From a checkpoint of a small mixture-of-experts model trained on Wikipedia: 6 picks a token.
Below are experts of layer 4 (counted from 0) of a mixture-of-experts language model. Rows are named router (the router's row for the expert), gate (a neuron's input weights, with its number), up (a neuron's input weights, with its number), down (a neuron's output weights, with its number) and show model dimensions 0-127. Each number is 500 + 50 x the weight over its row's rms, rounded and kept within 0 to 999. Numbers have three digits each.
Before each expert's rows: "raises" lists some tokens whose logits its average output raises strongly, later layers aside; "comes before" lists some tokens at least twice as common just after its tokens as in all text. This comes from a sample of Wikipedia text that the model never trained on. Tokens count by the router's weight.

# expert 22
raises: "| ", "|", "le", "va"
comes before: "| ", "|", "of ", "(", "and ", "County"
router:572502468444440502496504447587438575435579446555524506516420494497542576611552457506428434487516517504566453554454558518495489458393486441601546425565453538497495496466475428533545453419532469569504483493475488433580483528454424529526456485517561506445515444490381428403575513511517510615496443499552558554523556457454512562527445479420524486395557513463516516552456452545499474502532
gate0:489538514475546526559542582510442461528442481509524547480484579454576447536460454488580467517495369551487492425488539442420452480485516486474462557585427545454526482452558582535465453474540540456492545399570512516478435399433474458466528497454553396527538534492388505571464515416585495634517509532453478496499518458549560440583494501455463466428465593526496486442466503456482475396505
up0:566514541556453454553400528551484462462530563532534471561539398440461387551484523501570592547559512465556524566432548500537556512491511608422449506510545424501406521466549470461451474511582576514528426541480566451523481565480510456474471519562404453504473524567581495529494478527495521539548544590467497551496448462567458406591526388464465526376471472499531494469472470497433513474485
down0:516450513556491566470503394489432458515526635512501477516457506532489528549513467414585569440455503475541485441472459505465530531456543413560531493515572528504508455553673437569477443418541585555530538469493553393539472378480471513525535503453547482477553475581497461578527535513492486463521428507558394489581401510541536466579492546448512517491492530499547413460512527544496446450533
gate1:535482537404500558545427535469516558421637509478445486468457443479557534559547507497551456496543593502506505529458563628583511457550412466512492495515516446417448350437499473572557419552573411484479549503517519523547438516493434593516525478449565581532485494484459460438552511555447491524442490531490525544485546457500556488476482430424442504443483541525506524555550492501585456407485
up1:450459480516636541490555448437540529465537508496444413511487473546460451481536525496534460592513532442428578473583490533542489441515455468542428504488524502425468423514484548512549507555518424543472370593550534398497420378397519465497498477497499543445510422524500541479524513418446422533516560463506525470441501451447538452495555449494527571568501443463512580460491419506572427546574
down1:441544571538578514481501575518515500562449482443507467492505480604462584443555570494551498540440434498583478531459445508519458527485507488572592471495511547533592540454477608544427417520517428541444451500446436485523524477462447587547556459554511468557498469586463478367527554496482469533527475572533405479571490533473487440480397387415523532456507455490467416518551446474511484574532
gate2:590476494485526513455535504519475518502470543513508482467404515488444551476567396413539557433520486489549489563432521480460431438505573507478480461472494554573507478437399445551528518453487553541507600534480466498623504558518505604527464407502566515424530541469468478466529612569496535563487352466529636530534490413439544559504445498477531463423516557556560490523549519496468518455546
up2:530584551491544547481519517503651541513485642513456506544482501540464517490526480560484524462410526496549509436577493473446564514550512466430512413525411454513455547526514474455590491472497553491479550375473452470463513557464538497584537500512511550454466522543419526433535439510514561492400479555457457513408452455554540521504435455505535459426578468519430429489482461422517413368487
down2:552532509592480430418459514479435499479517467585495494467546546593518465513496490467527541454452473497423481452431477576511425565467479575510467577543519480472489457614545546522457558477503580444370505613487556557415427502478484505487498567508492565471548470486634529569520392445509515520517507426476461508481518437522563521487463489533479578601503456639483468498537508499431513449452
gate3:486488481488467490466503406447497500479447550498395558457483482507449457481528487573472485582612461425565424518470444464422583467484422579484611437533539634479548507471440548580557475495533442588425473579498478490551456477422408529501528468494515478476476483510428451514453494468479562522533562515479565522562508513480444557437565429492554461449428500435549522542476467625524570495477
up3:444518532484474406501432532544571630529525485483531436385433554483488559474451438422503441500479573495459483533559448571571472512553576496507392592413418489551441547544499493471500617500469460457562458575561506394522576531505484527517587455481463527477494498542532492469420413491536440473546499442493547479381481531433554520520510556474472506520498460577490519493483506417464456454540
down3:546490466432457365450492523528515494500534461609395506529573435558552387530485547542547463452447520433482456572429520448513464481541511468406549419534458556593468436545532520420481573621448448609480496436490486506552490466521573508544496425523465518520593518532518530463543486427469473417444490495505481486528519474513465536561433390515430441536484440518510499519483508470566470573489
gate4:545508455472531430449546448515473535461476444460436406492415519529564506522545481538465522515550464462499463487572503490518512506391497510482521511610512481506440465504458537542473531556512547479494494614562497507495424442436474462395499560483572513430566578491460490474467470649440553530455624511522532384470472499475534546553367566516559450536551533451545477561491467633479497520534
up4:637510416526488491379482474551615547442450480575514556523627443555524499537474519467547487523539528506500545511484559468465476534460421473510568429508467501492540384428517434538523553490559506535387480456485508493498424409494515474546437486450470455540574505487460513552461541532535498508434417448457476540554493601379390478529490477527593528536454522566480515433468526476463513468504
down4:628464512534496525552494569548576442522424412482594435552520608538489523486490444417585496511546507474514467552510521489497479449528483452443490491538499459514436513468577509445528483501543458492595453477568423506515525478482352519491522485476461488488534460392411492523477497404484442558539535494475561461521390479418424459508628551486505509497491446411567521522460512403455507510577

# expert 179
raises: "Gallery", "matches", "career"
comes before: "| ", "|", "of ", ":", ".", "("
router:525507496467451527492498448575397560419520442559490517516432482497488519610583470446395441515517522484544441556468515534507484453410472474601581471584479572464484485468490416514534468435509480538537434480478535490554492516459429537515432488504532463422564468474414450454571496514527564630454485503565582586549556499441487579532466499410555484364516516493545541561477453568494485510468
gate0:506481449472392593434520489486535535445462461587555556424482507486523605528558455537487434489505508432548591535440548440422504496476431610444483460501454477408445533429463559436511440489418427545521599502403536472469444542509491576566535490480506472441555508514460474487442607498492539505482441477482484547553587505494520531438570443452468600494515484522538560507511505513436445414422
up0:473431464506508478500528523524469550531555522483577610453447470458417512515565535471509524554416490438522456646567455428557514458547440492548549553434566479538434552541471485490500503489503515491452535545486505466423490534509497476413439626505534522389440555475531480407415509526458420476531514492584552587553443489537542448489532424489505598565448590570502426528475507444421506484509
down0:518468484481421517472482506470475534533402491486467555559503535420490506492462558465503562592457483599491436469534522519534508506529459611478456519402440574442567553573586512590489468538429562566476410501517429395479503370541559595499536537454490533471444430544516485489551560552466491497534467571381485450608401499460489483526497529506499482466520471477464535442485538485551524397475
gate1:568445483533471514517541437501517531520478432596485494563512559490541596436560457457521453533579487400446571453466563623509443434507585477477493490574475518463512488498553430566559460515523493532513483447579475476491530540535509519423427447481609367468550499503463546468515622485482565514396502538602540501471577576455479513545467466542503599553485498515551471499504511524469588427504
up1:418437521518584478598482430589520523459549516458481464513521445514514485394452438596448502435539469478486502519516549495484583504543557488547557537539549473533561450588513524469496474524476454448559530515551433517539543481471478671408563484487551449525488485515447459447483489471487569470473532458421569515464434554501554521474615601459510450511446513457463444461538495556576613405488
down1:591598470454511550473589544501447510522480516628413474455421554489531548547450449412463539512537626503510499519519591501450492460535490539447529505598474498493541509495544507456550520486484510437551458436551518526502464592534470511448458454500537556472492435438526550481428498547458563478512519543580505418569539467654544538478557487540472658540569523515499521495472461524468529454416
gate2:550490505495429532564469544536474360462493456570519493475438643523487526435560541530449436504453492414546556457513513464518499526519437550513439394569522537450412428503571483546531544371449517590467488549459481481552503556502511493545475484502456463555576546543443496474498478575552532532451464582526582463524576445406506548604469521500557544464498511481485528608541522452546504539440
up2:480550445424559506523594481430521572501547478468571506549583462522489544512537410573526494505494558494485500548402447476454541534410495538619516509545453508483467559472505497585474471462597520501459557438397513403482560488575470463566472501509517576481463473389473444492364543594533496602509456513541444510509518541435497503440560491581527464526548505440555446482454589559505527531524
down2:461431524396496546541500420532475556518475465472525504544477545400579492559512462536528404553635533521541509511523474512531513552466493483537451511638423445462505506483458531502476531520458442578478461474528564571500498480564411535521498440478442432532528482443534513481485552517488564492473433501454503523509494535433470458470423413510558500502471394383420528582561615451579530611496
gate3:536496400500494477435456504561537517511496479477526610542506529347519540492617517527498427483551504470474543448482546512424462452410521556524521366562372462476512419484456535569494456497473500518507497495458554515584493522508482540485468477441598456483473482536432479426483520464570545584528528492504507482524502494521598482585530459471562546496463594452500601622455532507552540415507
up3:537504393572461506494566518453425495490512421464479512483551473396535541455513546598493519486537529593533498402481469530452471489467489477505553439509536497452459522475451548585493503498467574424609527490478419517478426500490528531547521543424526518512465599499478466527585536371570383547548532510528512550412430465574634505534549550431540473429450506451435499456537565473483497459469
down3:596556570483554544513473500541535444505512481520479507515504496519463413611431536520573522577466521489555488503430488521508492541527473479424477499459557646457525520416541505534556500509546546484476474457503504605473483525475526565499393529388532511633543591498525489507501466489604434504510488570535389456556494540463550415512556580419435523511483521454612527506460530465398527499466
gate4:575528424482510520523466507568500507506451567600440559582548516470465508467507572570574489436509491527595574475398505529486530462466492439492471497477433556411368521502501441464542469434540460471602448490600548462508526441539436442574437511500607512543507411506467459453561545535503522574478467575464485613537497501535543499577464480501529452512457512478553421433526533464511419547566
up4:469547433543585525583573457482560502478522440552502475460444494473632426540519410542523500478429453490497427524548490464457446513565458495517498466531450451427588474543452538487540511601566561531497561445483447519457486490389552527589447583530514514492459558459540543534496466491524493502354568489548564373453413456573522474500494549565576552532468515504519584564494511461514482503458
down4:436490500484544513543549495548506452467412527589490481464506516552468444404384583437473504467452548515459564485407581429560493554439512424385575458476484514471539466503438563547457438630434556512611618516534588447531455562497525467495457540443474494538503479505514399469550495515518507464544421536538514470525501534436473548526534486531514510552453438452537564488587494529441481564469

# expert 178
raises: "(", "– ", "for ", "with ", "called ", "in "
comes before: "and ", "(", "in ", "City ", "State ", "City"
router:590485492448401525509485507578469566428541492543607533479466551409531562559545421489436443563536550505516478574495568473557543533438511451649498432520400541471535509508475453516546460419520422561483520546427507476528522561559474492497459454435597456444494491491432484482496504525555498607446449505523504554507565508419493481481474499442539541414533484401514531574435532534599492527464
gate0:476491521544527565520510594513509593563562536623583521551491454531461450581459532504492436570531511540442564490546517509494499514433492521444528440532442543359460581505503468425539488458482567490507578517466514560584542442465547462508466530463640554450426495403560461460560517530423446547491561462486510444502574376491504502483445510499465505525528535544520428459470545531464498404435
up0:466529469474436589526453505575507519536534542567584559544426470552479433542427595519555452596470532567541510532482437553517535536536515520590520477495542530414417533511447486514483575474519554412473531617420509497446473540502630452510468540502566454460479576430435460510455491364470482469470509438484547518433476493582447504476468496493462459467464463361506476529468506510478495517400
down0:499413547482498513596507432535534476485381490410485561410503514495490420522476549544495494570457467532456491499362477431519549431509502432552548481478520417440472491494411497482492427472530427413530498532540492484476553540524566450465541591447503472468446464531470464485517537461505546559515480499489483499426481504569451393513426566508520468424573511367485464456565534386433449497599
gate1:549517495524411517541536499549485522441469556522527416493563559487544536541506445498403441504451576437542480569517547497567600573473537480551548509469430505540516633469522505505484465500521470553513522498375552521429540537544455519424421482453596517430422446542536542516482492492518463440490436566510457545567538546402515511422443525457514529424519459358487451509453459535588424525449
up1:482538492508512457431518470401545465463530506498470487506540541531365487465621566497503548437549396505495524395461479605386443511525444541397554507527540460487429413482536493529448525544525514500533441426520483558554462440509534526580510545505504470546528438548443446579494480564534519532474497514538605541462515480501501541551534541555596458447504483610538565444523542439403491506578
down1:500441486518506451473514496471472569415510463454525549545460487448502511688525449560513444456469521533502569459444508449515559454539532534530556413515490407503455473502448501502504483537528489354493410410471529436404562532536488494474536463477450554452460481476518479411514514486486468481572561479543467506511555408593455524444485539564479646471557491469551451478505529553494424389442
gate2:558483522520511495491534538552524544462580484521468482416558544464392458523373420444455475558522556410511540455358461463540540462493536461585493472502509459522462450510521500573490497515431467489424418523449442479535521514586454497485543454450459488494479496502471534515544662479605558481498507509502504533516553439468441465580515515531537623535508520412547594456479520397523491430548
up2:544597541477541440488384483538457454512474571481544465511449530560608494530572498413537500474534504532484430572581518521461430497487529495465473577475463527467489589412522489435490492540548517506545510431640494495496491484383529485504498481540492545546453440453575426455442481506440475525568555490481413441422488556551498562424498481497423495538393555624505398518485548538513466541510
down2:565471445459436477500477542571473544547634587437460489450455551552456445489553474469544442452478545497423504454451509570586505485421539457525515579374539444418495485498515540495487477555531436481507552589488582453489556556533531475460472514488584659485542516460542584474497544491518536494434477515531459555438590474557541522425448454477476584497542590534479525461451553552536455536503
gate3:519468563475491632521509463484511480425488484472424437479634416465541585469407548486555434542494528538561453486478411505494469495500544534526482543563492556509519438537397486588468549461532420490442558450487465519532511476427505420553449507406530523490454497431428523521590452464561501525538576511489565414487551473509541344583486451460501479468463495477524502543617493521502546508464
up3:543562434471342521537371541523468569496499500486465529532477481494450496548522522484463530524441516525496428525540532572521518531500504367430457520488455516516462534495557558439547483543523480545617550412510525617494512494476382477454518475511573622504495472438444436506511431444429567477529464543540488466487473492472520538459460525492416442468427538526493451483441368438434518547547
down3:470565481501458605534499474526443443578486459481530615407566443585470595519478462533486493497486472554546540467444562554405559564432507545499516423490509540517377472407466541511501440478533537510466490384529601470528540506410461476576513488487492447535437514563481455444537483551433522382499497547550455427576535492503498572431518414519494542546503555479543526475481475468533519398521
gate4:497622429445504472502453512481615456586560515486568488534539554519500576537532401499416478496560448467545549539557549496576452491376535438495491456438436499518564474494475580442490528620576601568547601494568511491431529596447497426446483434523481510456507390526522593556516435490506459492440526533461516486468454460474510492422486542427509518489511506534451514529524476486517470489568
up4:481506454516458450487454485485530540489520486488599521505471482465468411437488565554565606490475420493493531363431528492438444499467485637505476474435477546499512438513553462620517496523420531453519524550599528480492492552522524488507470490490518450473549458575483484616524494528428517384570540548525491535465517518600555444483488454531473446537542510529492495500541664593505507390526
down4:485472399505533477473535511565540461465518584466494521523514536491476544516543480570510511532500439524578555611575631513579511464478526431549532515480545481513448402520491563433516483626537521545619437562393455462474523542421508518453594431520466619473533521457519491448444467526453411489486502485473537530524559499510445488449485604508533572455574495468482486436426436575488465530454